Weights of a small mixture-of-experts language model, trained from scratch on English Wikipedia.
Size: 8 layers, vocabulary 16384.
Experts: 16 experts in each of 7 layers, 2 picks a token, a sigmoid router.
Training: a variant of SOAP for the experts, 1061M tokens, 8095 steps.
Below are experts of layer 5 (counted from 0) of a mixture-of-experts language model. Rows are named gate (a neuron's input weights, with its number), up (a neuron's input weights, with its number), down (a neuron's output weights, with its number) and show model dimensions 512-543. Each number is 500 + 50 x the weight over its row's rms, rounded and kept within 0 to 999. Numbers have three digits each.
Before each expert's rows: "comes before" lists some tokens at least twice as common just after its tokens as in all text; "mostly gets" lists some tokens that are sent to it at least half of the time. This comes from a sample of Wikipedia text that the model never trained on. Tokens count by the router's weight.

# expert 8
comes before: "1", "2", "9", "0", "8", "7"
mostly gets: "\",", "\".", " century", ",", ",\"", "idae"
gate0:549515582530506529439514423527566588434510411424535469513410472512494529521497556471616502517375
up0:519520485492507497482515499601585575492405567548482479403448579440446467500517493526530475477496
down0:499416618472461496501503449584553400536517508519540531641332523497439409566495407436481544548440
gate1:510551488506478516503516480476384488563554476547454506523448520545525496433540474450514490547451
up1:451492470449567430494442462552512598455489573481415557471540522480464514548503531546472579474566
down1:444419544450475597477551566442468513476462589522587534484562487465506361548492562572535489594501
gate2:553463510566526495458545437490440425435487542422513569496482527458536512497482465562508568562421
up2:526457438484563538508539495513467427456541521416616546583497562484539542456494529538542545516547
down2:525587501548512486490508575454502548490520534623515437537432508503525467589464524508461460532460
gate3:579547539523479438504521512484501481496531544523570535520628521508569555527521490499443476558510
up3:560559597594450495526484467555528509476562543603433493481478530492508535541484460521482548463490
down3:525450477491556561492519400482576477476486577502586461481458558560536434512559491436611414522505
gate4:446444588472531469381417495475473544589508490443465470479482408446434618544542514510575438429448
up4:610436577481544522491463545424454491470516453586506436546410463552472488515452473523543561457477
down4:418523560580498552449475525557509529463525544569530583481435475498460526490450569423491483483523
gate5:541494480485506516510481501456479489422560440502470531485545475576443452508408428474463527428517
up5:548506487446453545571404485502542521507469490540538454541527479522446455507421489509519504540547
down5:527496547511641464542388494497428554458553506419506552499537461413478566463537502462443382464564
gate6:517568575504500545457523423504508499454542457520447537590487414521480520407438502490406534529432
up6:580486433401535514414503611576465538545382461421447488507481490439514550572521448474547509521577
down6:467463375484544522502472462459511468412510496537481509535487461514347540448396496441560438548503
gate7:456538621469505511472507514489445481506483457568521525515469516545506415491484563502388430450498
up7:503434437433455463473576410499495532417456474495547463478513425531561430468489566469503502489448
down7:528492472431487535463492526524445557500587509566608487507475554484481476426499459459561472484494
gate8:521619492485496472572495452441524463521534485551615484454474517522502513409532395533581522476468
up8:459597551453517481532465486530474539496563467374511422555544506509527454575507531520508516464506
down8:483547385556515518536470499487494445421547510446516567487510514536606509534483467429560500489513
gate9:496514501493601448474527535513508522608472611554503528494477506542562427456557507545469527580544
up9:507542482437467489493404569492415488446544482484492520498464433508493526470438597437504535462468
down9:555510479566498488476363562542460517548479485412401524495574554330627404501419457472525471542446
gate10:525425518570425611560510482491482550512575545476481437512427582516598555544520494504558535561502
up10:485551461425554554489509448527500422510519502494612483461515519444483538528445553472447547537545
down10:466533545526553576645470532515439559454413464441501426530534563511569455506523459525496463458592
gate11:489525482460450515519503491471483413487420428436518498501506522433516492473447566561468466460475
up11:478532535405469361493511397509511468464430442477358477449478470537491505479425448494399524544461
down11:474465602556547504512425494548617549488542537485492420420432553587494513458586485394412483535401
gate12:456501521510455566573566507544380428500559604506569507557435488466573537410579460466415589435483
up12:519505461543493497408471514504408573458538473532502487464576474597543486483519584526549596558558
down12:538462525415453433553466547547551379512444600475458413488502495530386518544494482529515460399568
gate13:458466488491493483456552554458473464482527482505511493461451484541441547487506451484544444460450
up13:494572465494551519571440500534593557455492471497481464444440558545472603393439491422437510475490
down13:546472494478507435505488573430467470442463471519506542596462396476508424556586413495515489460473
gate14:512475496525552534555538476501455600584594535531544581600531456622496480481555518511518481497568
up14:514607409473588480512537430572522491495487438485574499511493503539532454486475523616504523424576
down14:434488508469567591430467516535520590461518561432447411452509458541526530581510490514453505492608
gate15:443512568575486550478326496441513437501604496476399508536566536526512541459501468439534534499531
up15:442461426393422528528433492433518488541517476501483475559534432440504477515503539492508620454427
down15:493496510423566400454490534472496471459502508536492603495539428528396495480362542528543464572483
gate16:520531487557596461480439531537486545549613495456471486442464463416494528521569466459445539411455
up16:562503505391474581445545426586546448507443426542420533488469430520526491510525454488520444489438
down16:447501544512478545442595445483559512550557439476516602535460469575453511464527466489432543587532
gate17:528460513494454496408552404565551566548536578463473591508505431462533452488493519517498527540490
up17:508495575462494365459521503501477556564506470413532511531535601551528498532496489521433516498570
down17:529496497413522485469400526517516561477532518447478412539570491523509573457466434573462508584426
gate18:461514565492520618580501515516507514472489490613544434510432401549438491572474464461519448463500
up18:493539546474510424461452545584580425416492521563568446474545470510571506457433570482407514452525
down18:490485489480524471508529409523585593579470441445445574442482498533495461488489463455541551537471

# expert 12
comes before: "9", "0", "-", "8", ")", "st"
mostly gets: " co", " JPL", "ID", " anti", "D", " pro"
gate0:512482567503445469456592447514526503489510460496476527431516535546445432498431573488552617564587
up0:560420547550462483448449446526564483567469432515435471551572525587503521587587534478485512462565
down0:498552523465569452504588407520615544542459479599414503427439461568475376665461548481409526501532
gate1:516533573558485445441517450480477569554491553418394464449431501512482517468479427643544520498451
up1:439499541486509487471577497478400599506487461498524544495582549543522574503490459421434521621419
down1:508483488464524492538479487440548410573539525573506523516607506501531543591479508491423491402473
gate2:556538554521500543457459489554439516547487537506452565439524467453446487496452568444535539516486
up2:554487432460483465508474588479504443490575477541557467441463494548534484455483526472447526573500
down2:535497519535563604504541519480587572526559558506520515507420561432488485440483568486473624530431
gate3:474433562538483465513488455568363484453520518523534538537486423572404454527569481559576548475469
up3:494483413460507525560493528552482487533523504504538544521402494472452510491506614543476488401496
down3:477425484414385558416520545458351516535572462531435560510508491570470482600447435517440528453543
gate4:559499476534492552431510468506452485429509478434503443668505553545495504511472539597530499420478
up4:438500453558547547506474484496560529583442449465546442512483508497559544490477459557529548502573
down4:558387497559603500429466573457492517621525587462425520472424481429506448565420500501540518466570
gate5:542536556449497534536480529455420460490516462557524520495524448443491520508499466528559506512460
up5:514445555427570507422504500483465591455555539558566511505595454521464440484515518543529493520520
down5:413518489500605459562459515504542525566506553547530400522532529498519409516460439566529463527523
gate6:429512553522570518506550563499560501515470479550472434420541469522547460423531624466482576551448
up6:486524493489544573490554451532517418453504456403427473477457566460517571471476479463514549530453
down6:494592484476563514535552480478497568405530458461497478415625558505495450558506463391580464561485
gate7:535496445554466454499520513437491443454529625541516529450425466539452474487508507597543502451421
up7:469463411456486533492523416512428540504458479470531464509497502522522519533451449455489467511555
down7:459533476550588437470456558583531530473528509481498498514486448525535586544537428498524403451508
gate8:423495444487455450546467490537476587565485534614479497559447487397481418535493500510453483462507
up8:542527473477484502547488393602438563487467589441638575504565449527438483537544453533393457492478
down8:543560490523464525502598518505478545521513494524552452548472503629475469517489444404512557552389
gate9:473481584478483543499401471455465502457469503514517433432615558477474505467404549561549519434465
up9:510494497494497435508549570501523503440670499497552514421468546449485490463518487433581528430547
down9:474543506469483508588561504409534512500532493479593538484517490567377488455496527470554448418428
gate10:545478458455526502514448493563584584514505523538530606443502612385453489456463571547545538551530
up10:592426435599493471514507454556464373550536524425490479473587560565517423475477433593530429443512
down10:482488568601548554525579417504426499463519496573520411419566469568479539537488481522437516515452
gate11:535445469525496574469424435540404538463432424526498504447445483567473608445497605460517508513523
up11:450568435499531493563500547490531454485509437459500535459536579559452525489447534534486560371497
down11:525437529571453514361467432506493490449482527484487567548502477512465531400476497563414532391452
gate12:427501416517472487466541521450447597521501527422460500481532511592405482549539569519491484480492
up12:543561461542476486437458362470475463542484467541521466501522485522544555437456555482503555374484
down12:541433497473484391458469539489494481602530525482473480528501571463505497603546582470501394497509
gate13:478451441572578625387549488470543440461470565468427471479478573473510493479437466472516524415465
up13:510421465464585486524565561451523406560472546534504612391582545522499467524478421391463471499451
down13:507531462536517558486535633512431536500460490458576469472530476535531395468612594448488466469501
gate14:474507510480465469437546557474516572538489571529517521486537521527497460566524519555538477471460
up14:474587494521485447574515440574440548548527578494514550494465456477476535419417567603465449419528
down14:530499521503549497530452519532502526558490494473543572484422522486542592528520592510458525471497
gate15:539504538500425523434450429473512498409479503540516490561443439532458494565545454447511463517614
up15:508539520506611508597499441479515493575459448508508532530377531626478544524542438453435577483446
down15:419489470536502484505434531526506554519613531432523500448547409552513502531499524530402441556423
gate16:531569457510464550453616527407515562496451504464535475449501536530517514502504583567531516540496
up16:491576598465515465412461610447436425470483512526529512369494626586464443420550447508471489476527
down16:478507499447488571522434467549486514581452584480579510477514507593546472514538503524448519439431
gate17:498471519466494597497538400455562531432514448488464471491528474537439432485440473542442533522446
up17:605504478467462493552545501611545505570551522533567526471535460548479563449489476524563471428472
down17:556502555485528474486576511565414519497520579509548595466438518329651633513499485469414481433577
gate18:468547502534480536441571411401421591502458540466515496439480474517396517512491520489475592518521
up18:501541526459504536471554579489415572389528489577545447488490515583437474568506507544550630508465
down18:486476463523408412472476465521514497478503529453522536538482519636454484557510520457566524487521

# expert 0
comes before: " |", "0", ".", "5", "6", "7"
mostly gets: " MPC", " JPL", " —;", " +", " —", " Coordinates"
gate0:556488583512501502396536488518502442508451449527481558603504554518452481434479507549552496550489
up0:532464495513380518440552378395541559469441535589408469474491536462480542496437524494501489489533
down0:547509500498522559472517555530543401450500456431475473511469541494473542456440453491431490543466
gate1:533450590574563480520508562468523450507612522459548483544541473584496487489516498500458490413443
up1:473529532473453497541457444504611554481415502478501473529461541468515384519583545564451524492471
down1:504396421581518498553533487437613445461530390504549419550482460515497513538687431401574452439485
gate2:455542556517465490485458515566536478533468545476560541523470462504503539478497509528477452447398
up2:466503530488569521528493390601541449485513394525549505541440513511474487463436457503497453494494
down2:563479462461493512523429532530511507459545460488476473442581555548437496460553484493468413497605
gate3:515585547518398477530562536535556446457477515509475464502453470571510483476532454434478499531541
up3:428418575526549517468473489419521533441556499499555476528527522553497523496504491447420455542513
down3:532401465432555640506529523512464518489550502442434527490462600525445453434504446554505540513534
gate4:494474388648567503503522509522490553415433542478571508549471615493524511535462533514428542461458
up4:486524478521453433467454461495474498540514538480509447479472463510491563521466482458455410578510
down4:430592555445385577577491577560528445507491511461452493438442548548471589545538535533527462497514
gate5:484515520462476435524531564504471457478517570507495490468511465398584488514545598516426523453357
up5:458532529493412530488519563437499505567482529419579514464293497535433495490483517496434483486419
down5:510479486540457505412479624444534465536486478488505589528497508516492500555510518486507526568562
gate6:455569580531544558513425491561487511551530466491488475440600525481411378555394539542452432480454
up6:505476599520521482490438362494492505489466546442410477463524502483508560511514505394474518384539
down6:499447448465549541463417492562448543451519523539482520549430478459476504560527574512472501527442
gate7:502533513638525616393451488479535556537467519491562521461531428524460490502548491434485433496490
up7:387546504482465513540437517468412425551573387492489461595469546507545466513401520518494488538524
down7:489438525531554434519432551548523398514496541542504372582552597472489395553479495530571569505472
gate8:515483517443537497497484471474470558435468526488536559467539423468529451494514449513553508537518
up8:459513418547429534496524505495468464471517546440557530460435568516593546519540517495452491500420
down8:565521481591472488486484451523540477396480484491591551554510439496503503522449485471560610483494
gate9:489478543485546559513466462517501586509592440591514512511412485461543511539430559462520443418541
up9:430463492439456517533512454496501536523540538411487552413513505484391471436391489515418614531545
down9:453602509533554504546580496482581610502442413532451515476480503491435456510471491445514533523486
gate10:468528428502505498627477484489519441511549559492438544523496468495486507568543528497372436569414
up10:440499476461497594478489525450497514484616537569469501521503552462509515482532466563520518526393
down10:427504570442468530441543504485469438443548452498449475488553556438504563456459524522456551634515
gate11:460442509577525541576428489400520484406490599496467478452471566530477532456518546550533526461540
up11:576566534526522486501558504518439432532511577428483453509408415469475561442480424462541367534447
down11:507479582509502496450471515437542406539520379383545496444461398558479477360590456560493542544526
gate12:559553512496371451424436458461480358467496464566509392472552436517470528380486450452511491452509
up12:487535363603525509530520604492498507514506367434517500524480428486436559482543487465493557537443
down12:463523506448489479535472479450344471529460483452495506396520450499555445518456461548453499454474
gate13:446470485536410571446506489488449529416425557518473518617531523605485487509551590450476522573470
up13:452469509567396484446533483532451521461550602508491547495486545648452395418507463481486558470514
down13:553526502422545508509483385470471547506554484495396454546529463477485529543530464497472585558541
gate14:496391512426460508526561438472485529445422509491467478464546485440568505433411490592496507535505
up14:420532464489486514477519507469470525582502387422554519566540591526515517471522500537458485459596
down14:490484402489551598495462462507528500539484527350505521531489525488526480506441533491493577553465
gate15:510461563469556540598508422486425469536527509505423429505544524476592486440473528552443417531476
up15:547585477454475426544548465414464539497427520423454434505520559450465497464535530537470551458548
down15:460478502508521501474517505499510419492530511536481451428409501474461552552442463515519435451394
gate16:521424517484517555488555453420504413531486466547495494532506389560520594475512534625442573582591
up16:512533510610513552545488438513445441463495457520574480447494428483457526530635481467398448498533
down16:581480525510516496530461497430494504612515453474421460476471510406520539545504410532494517412440
gate17:521488444530514479478630469514411510512476531484502461490454510505389416438462480543606553484510
up17:493535542448451478453499524544498438457482546533543584517581478529511521482516406579495501519504
down17:624520488503527450532543512505486520515513464526445467517416465563481465421524455593492494568458
gate18:472465490500504429487512492416526487484541464658553531414544483504535503426468507473453477569366
up18:504422518437453433574486473530460482587503468577431507536548443547471514544422444551462541389442
down18:504499498427470481554477558548535504522576513410576490521518432517537476572533457498444509475505

# expert 4
comes before: ",", " of", " in", " was", " a", " to"
mostly gets: " September", " July", " October", " March", " November", " December"
gate0:469494482516437529498505427549424521428463516552433487509474457478481470456543479406497520449550
up0:532593508582517525414461536419517427546389555551504560518538401462439523452416529501499518487465
down0:497547489568449499496498505503548458433521498506513503396540509516555409489408510485472546567459
gate1:480416540519592529515425488576464541414463424505519556497540515516602450435529524451556516473607
up1:552450381569548566510408550501467561554487423521542476444470516541619516498515474497421501458525
down1:484488434467524512498491504454431437513491472516519509488495480496583431432484537449460447419480
gate2:426491549575475469457491550486450522477419475538516519518513423448418445496486472447507530517494
up2:489536424509511492526474477616566545425519490578494501457558436578453528523468482519553480394546
down2:482426516479493462529564538590573493406514515573426533512492560488465564452416494554481505440522
gate3:408405524410442545430454499483502466434498422570557443595464527481467468304524509441522528485484
up3:493486503541492445549476477487521482481412552494471544525490507548489515488439499475551444438503
down3:487537466571469473448433520525538547539439439514480508403522540528532410482459472428486516602528
gate4:538491528526529548503461397451480637529415518445463444454570462394520442508454578535460472479499
up4:423534549561547564481571526378438477448464537504471470563572536521500513493515520432525499476598
down4:450450522519466469504597492463519572547481562541570509538589515499368490570440475533532534411524
gate5:636514438456458557514504521493494408346483457589527509512520501533469491426543498538453521541435
up5:457514490467425443496528456517493542531499470524528498537468511526542511458507516534478560452582
down5:414551530566541446462523512555399510487518499492549499533503483438435392461503563454484540504504
gate6:500509571530434466475497433466421476487447508454482408473487479482510536519439512379483448410542
up6:553546495530555501488483615535494404473408482544463440611528538536466445477407492526562385496464
down6:544512580489544627551433468495557467419442572569421422525457386439508487485506419462499453500521
gate7:519428496487465423461424631536415490485518471461543547467567448559486454592525468541499548587487
up7:550483463446487466450506454554478498566516445500516591508567527475470518473574575558465411504486
down7:456555610418420479496540429546399558534577606447500599492441469442575562471440481450485448522496
gate8:568504458491467503502480510533489577473514508497568441461612481549340404514507491469471433529501
up8:514544454449488528561484503442537516532581459411482574495494423468454511564532499516472515519462
down8:462572584460444510606485504515517578514500471500536510468570492452466532602491547365492504526475
gate9:481460474390488458539496600485532417508486561488508459520444520480568371570503579469540458536518
up9:528459460502500475460570502495428441506470459523495509518405504504492461441489515537515533507497
down9:533447616594485521511526474524466487494478436508461509511515585596606559435448584551555512456413
gate10:568447566479532431579486483517528539447620574495586491564527587408476392456510569557528522546516
up10:593479543524459597498472458539581545470485411566473444482524657527463499498504482463556527442458
down10:453473491521541497500472581416497516507522552642558433570562568452491555537489511550490479539491
gate11:483454593563542552490481478496424494560482528530468461521477534514540501592423466480580437520530
up11:630445469516528544477442608472422417427493470516518473504451347498476497539512537528520521483533
down11:540618479434525396523492476516569416473448441435620576495471463540571608509369496515450516501402
gate12:522431528507593408579549574475513418451531562570402529498592572505434613457438473526377453554468
up12:486464512476440478500414461485534526528559532516531555540531486531444493488499500483449451521552
down12:618383438466548527531480408474520516519429581414438423471453512521507480498523532542444543569496
gate13:463428436536470465496525487554437463435403459487528527477552546390451430562567541448473554466421
up13:464512455461511638449527470461495591428514423549569488498534506540432508503446509476505478586434
down13:463521475525439404546387440529535455492393471546540447407480479513474452551608552447590580464521
gate14:486439476417491418383406498481544483527544493513543479576482482509423499548470456533570477535529
up14:367438508386484599475552473491520526561505460567566432486405516432461468523510408535532477501495
down14:502530605471486441432502550431486464476478447463440471557418467518551476511447441401501496508479
gate15:522582360538482505527499591503490561490479536467490504518557503498516564467543450493554482654566
up15:451487464498525522363515469547502525460471491549473494414519492516525489490443490383508403540529
down15:487571448448516485537467572402452543529526522493410539437481523452515579503519531509418520448479
gate16:430444467482437566538443577545446515446457449441495561387475581519522484466485466487487451388494
up16:457485429520572630570557360509393356565602479580472519598457429499517474550437487529511474408487
down16:501385470480522517498473548348472569500478420427434493418492643545506505467492579484573502553497
gate17:503490457486401581466445419448561508519470498575421612439474479456531438520461476632644562466615
up17:547516563458568533624429408537505454522464532359531414535507442524513456549526463430495495426488
down17:487517556400454531498506569497576414441439510582526547548393644568542484427443390504396460501499
gate18:543427509478374470481463488496617460515505520488610437500557500462567499522482372526520454474492
up18:552545476445626480528521552501530619477571459485428398483472482557490558630510580540477491467560
down18:531491431500474458445499495540484585481547604435565426565518408626502498459526476479423477547486

# expert 1
comes before: "\n", "|", "-", "==", ":", "==="
mostly gets: "\n", " ==", " ===", "Personal", "==", " Location"
gate0:627571582588415559453443436501558550470488423558487513459526470544503599535458527527556435487422
up0:552474541502551504468459471512458448511416530525474491419512512421584470428451410433431545524522
down0:550551461609478461562442529388475457580478486471435486445513368517437449573478535454361580570583
gate1:416560565533495518567496500459513490518510502531471513544432461547494499588433509500375429481494
up1:449507435414463435511528468550503558548535474562504543533500469526578522372459419470440450511538
down1:417545598489468582586499458526491482509514496621541472502512505461527544506524543514491467486483
gate2:426460500388472653515455496442575490521526521505461547580496495486507489574552512612512521566542
up2:542474508532577565468467457537508460515551456551512375492504590501469474511489537483480496508536
down2:515507484416555578430527568474476549528500517442480516481439520613497473457417549535508425584492
gate3:454488542484425492505546611484482533474498497528451565486543532481507417473440514525513518559499
up3:544558532493544522510582484558526490549590580509470529467465587604534593482496484491449521483543
down3:521473390473529489507474521483465434485544477468518528507431460470476516563489513507523523481490
gate4:505615430532486508471454399426590489516544502523464484468521533531591527545481556487582435536423
up4:505452560555477517540521422522404466515564479461467590452489549621444511523528531557517389607434
down4:509606501384465441494559497525497537454611454443467606513441505476563613537559509506548497508482
gate5:556576388386499589496541490498581440549493476453504448527502437514424396397381413490542502473433
up5:511575582495535427549586503505421448497474530517515508418471488434513480512493572451523608527436
down5:490502474420523396543586534449551565523494538496523570409559484479576466457506424501477598468491
gate6:431519523427559471525529569483483485538458493593500479509579596460526526628388538489425447505404
up6:520571537502447461454528475575521467541485496466460413460563526441518539519468526508549439474444
down6:449556478546521444493486528501537500485398520457426557470443522424537523503478497460443443575477
gate7:507472514506490546626438529515473518572529451589454445584458535509592419516512506512510513484468
up7:460479512484487527521461507439548484536455484545547534553465489562465553561419458527530528532581
down7:568491514579478502464501313421496518506481503500471532477472474428453516572527567507458589435557
gate8:492498541426468552508439476504583541589501490646600488539494596399570509543483544482559481522436
up8:512504553507483475557555508493463493458402443424536530546449446554508538555502509500488545498457
down8:519545537473420559531562485542551489504571577509437487502513524483445503481530566588523478484424
gate9:555555567474462446517493565469431467501394388347588422488492487478479550415411485524498409506489
up9:447589528518450510440526503547561498547554441538523527557569411495481493528500484567455469512460
down9:541550581429406473581488496450521395402504532543555537434452412392455510568520493400523477515435
gate10:433434532416583522504487457594533568488609460519505562483429537581536519479479479529583497533563
up10:517515483519518430403495581616473593550552639495557556533471434435584541542515584525518455502459
down10:460544471545490555548447478436514447520586430518545413569493457439452487562481546517507499541523
gate11:608468450523496449392497579462513487503509409477492412569580572525557603494575489479529518506430
up11:411470428499483480424396426513461529510473380548559546440484518519568541522533515499553534457460
down11:452533543528474512357489471505464545372474548509530532535504426489438484506426465381503479525486
gate12:512579594476529529477469514534531508452395539392504451488427423505525613521539518496626455514472
up12:547553490490553569553500447505560451430475471395485462431441492506485506543534531571476487482544
down12:492446507580460545446498460473407427525448581464497517497497411508460515536464541497473490509521
gate13:564492498483513511489483375541482494450558515446505510498537428468590409497576563545471514509483
up13:582510491474599529504501529596504507500537553497477471545479468590473536521487504483433501511562
down13:449514418570509480612582568611495483482525499600575526440459467487586566430440466462601605492528
gate14:589516519499401540527501401541536431441572495497451457512441575466544535411587498514495504504478
up14:488483478395604557599521459500447516485530592540513492535543449514528430421432563542452487436498
down14:560451562472385495534481518583452544514491519500553479573504513469570383574526524495507427468545
gate15:482473563478482483482463441490541417402418574454563455472500426508564480510506504483550518548524
up15:553452387497557501438543560554472460430511448449436348632437443512385499498510526468463521436518
down15:484513401563533535536475547516607555528485496450449450509499464647485430563423475462471526514513
gate16:511438484507529463623510537454426565553458501494524463548465506491481515466502465594604487521497
up16:484471527474432502523567529487511599469481551537496520463449551409519565562507502507495512616485
down16:485496463499477436396431501448455527468515596523472570578474546405477438576428440533500435343454
gate17:510576466476354539460524448457470542440488467595529540539475509525561547463514390415465585547497
up17:471500492452508452526596432492528471507587494489410471444508533507446521594500424507606493499531
down17:460517467464625514529522473534491523619538509522491627394521400448483440488391563504494476509494
gate18:487470493531434502532520508536570561456478548433418595531407431477597540538551535568533530496489
up18:531440497424526527438624507509417516462408490488516364469491468487484483555544450521425505441518
down18:516532552513534436445530511443414556464513498431477506413483394504490514475513530406485490444510

# expert 11
comes before: " of", " to", ",", ".", " in", " and"
mostly gets: " well", " due", " out", " book", " work", " him"
gate0:516469437572511461491400485508441498557437552519484460497443496526555464538560424451465443503558
up0:520541520502535461411545515559539603629488475592426487456426435543552469509399570524467489463482
down0:426559578459455543545500523514473569500515496591537451489595477535505533570472463552441480461494
gate1:446494498555473594528491455529520490508480421518543539496455516456575557541461483593528460522531
up1:506512489491438495530493522471564673482444413527415544510525479600600591501448535498562458495563
down1:412526526561496511485465475528533459531457458542516516511473500516548540495375399478517503557521
gate2:606423598476522501462473427580498518463490490518456517450509498531455560541435577540448474593548
up2:548511538607455472493496529498482424480484469546617486556468530481518521472475500428522488470520
down2:474461544494468414513493546570386426437553468430514497479513473509474436494525448518508526444593
gate3:494511525481440475483462509524562550524489528525465577434527526549496538520463442451533505501458
up3:494433515464494464517524489501514472478514503536506524415516463525429551522483400407555610407485
down3:456504504441478600553513446512398463459447484465598430572509463513578532534533462616631497502522
gate4:558553445469522511447407542453388450470553450495478561414566442488450469528525472564481527492518
up4:474556517516507549514519546532489580516576465467726411524577511581579509495553564549462405509502
down4:574475532480551530477529523457373562484525521431417498500557462511527509440475530507480455517451
gate5:456493426420516508452493468556499562554508418573466496530503467463458490430556540588516477480416
up5:499561361435473430461488457541599465517594632474518428544502645494502420404517503498473498520468
down5:528537511421561590429528484503529547488507495571448508441449498567425557507505562447538411548542
gate6:476502458534596522441490506466494451458553549456475578606559560506515497510520545546475563544464
up6:592463433431596494604513459475538589511548538479487535459421522515502493499497525474547558327505
down6:563416495509526513542541559543475504503373589486496452536493472535556568499420476569489512371528
gate7:569512482563433465443465440459440466494471471516524498506567509459539514439466469390536620468433
up7:523435476570571449474515543473517464462446474451491620524480501437494559514463508449521477409512
down7:406449525371416503579499457499524449508549581465472477502505565498529509467576521394524445491523
gate8:610494445447505454510539439527427485453452518503502398512593451448477539419479535510456390440606
up8:457476424523509552519435514536473517442538366511484516515503481481434546515497531471517556477537
down8:456546486471508419430495518511523491488528540566476540549546467518442482588480491550465551581507
gate9:591453511506556537524399491401417529484497506601457416455500490487532453572497462516477465514507
up9:479489419452421469390548572469541532458562565396453522540505495408519598468595499473470576564480
down9:442600529394557473403513491442539434451463449473471517464462537497497432400546465554514611550510
gate10:495502499502504528471481425494506530521494573526517544502481481522510466546547462401565505537462
up10:422473430434466551529578599468428528493589447432555530531547383461555506466472532498491530500569
down10:447504594481421512464488509521518523471472563419580490496566392491413500497536518451484546624494
gate11:408552507516498499512420498546608497615472557531509493537442498642501401462550522486524514475444
up11:521436510542483483458498548511450505467456490473444452506574493467481581539616483503504489525401
down11:581476488563535495462603560462459546525550474548487575467552563478513520527448628491472461533540
gate12:517516482501476548555478483500490468517517413510554499423520499364609458544532564580492404529477
up12:448500597505508476480533386492582464429551574510524438490521455430429552499409480583511485467535
down12:478473452517473492596450531405593443451481448641518559414518535521478379495481554426519622602408
gate13:535537527363483548504511472462559468510515550449440516533474496414462532527603530587450558466433
up13:532501496483503530468573473498506522360520491436532434499552467484506561578489432537517438565513
down13:534469544464495500505455490422588511489510423548535539509470379506462453489505528483513532499510
gate14:502495512466519550366492435411493558494460490457444482533463526489490492464483550463421470592525
up14:554391540466429510546447481548524499443457481531515560479406461537410468555394399509515482481617
down14:483582599460443509496574479480453538547557568511467513537502540500476506560550479499397454376581
gate15:501415482467479504478514502469470556458552516500456508457529566550451496535444407539578507543498
up15:500511515508394373435551450546545429510538587470442523485457512428545434517402593531467497520477
down15:480467575493573480436479526497470461568513555470566531463511491461466559552615445502538495489490
gate16:418547513508557504566487478494443482542492467540481477512502436422504505416494578443539500496487
up16:511470423447470442483432465556483511504432572520472452550471442428533508511485543530528450447465
down16:496477530505499446555471465539536648539531473483530521564355485436503523509490474421452510370401
gate17:554473499478456524429400514425494519525500478525399564463515630417498582448506404490510541502594
up17:393390532579442391507538479571427433454452359538561451507437545489405413435424501443530421593580
down17:531499551459464540472423471512564552462493513523534496482479394507581426546429479456473439572599
gate18:519403538536575496477457487469470525516405520515455449418531486506521469459448584506470463480492
up18:533460492483558463414548493492510541539511558565564532533472383488516450555498421437421505471561
down18:593506523540559487574529548418573386520374552470469549534482451493528492556451483472484597497417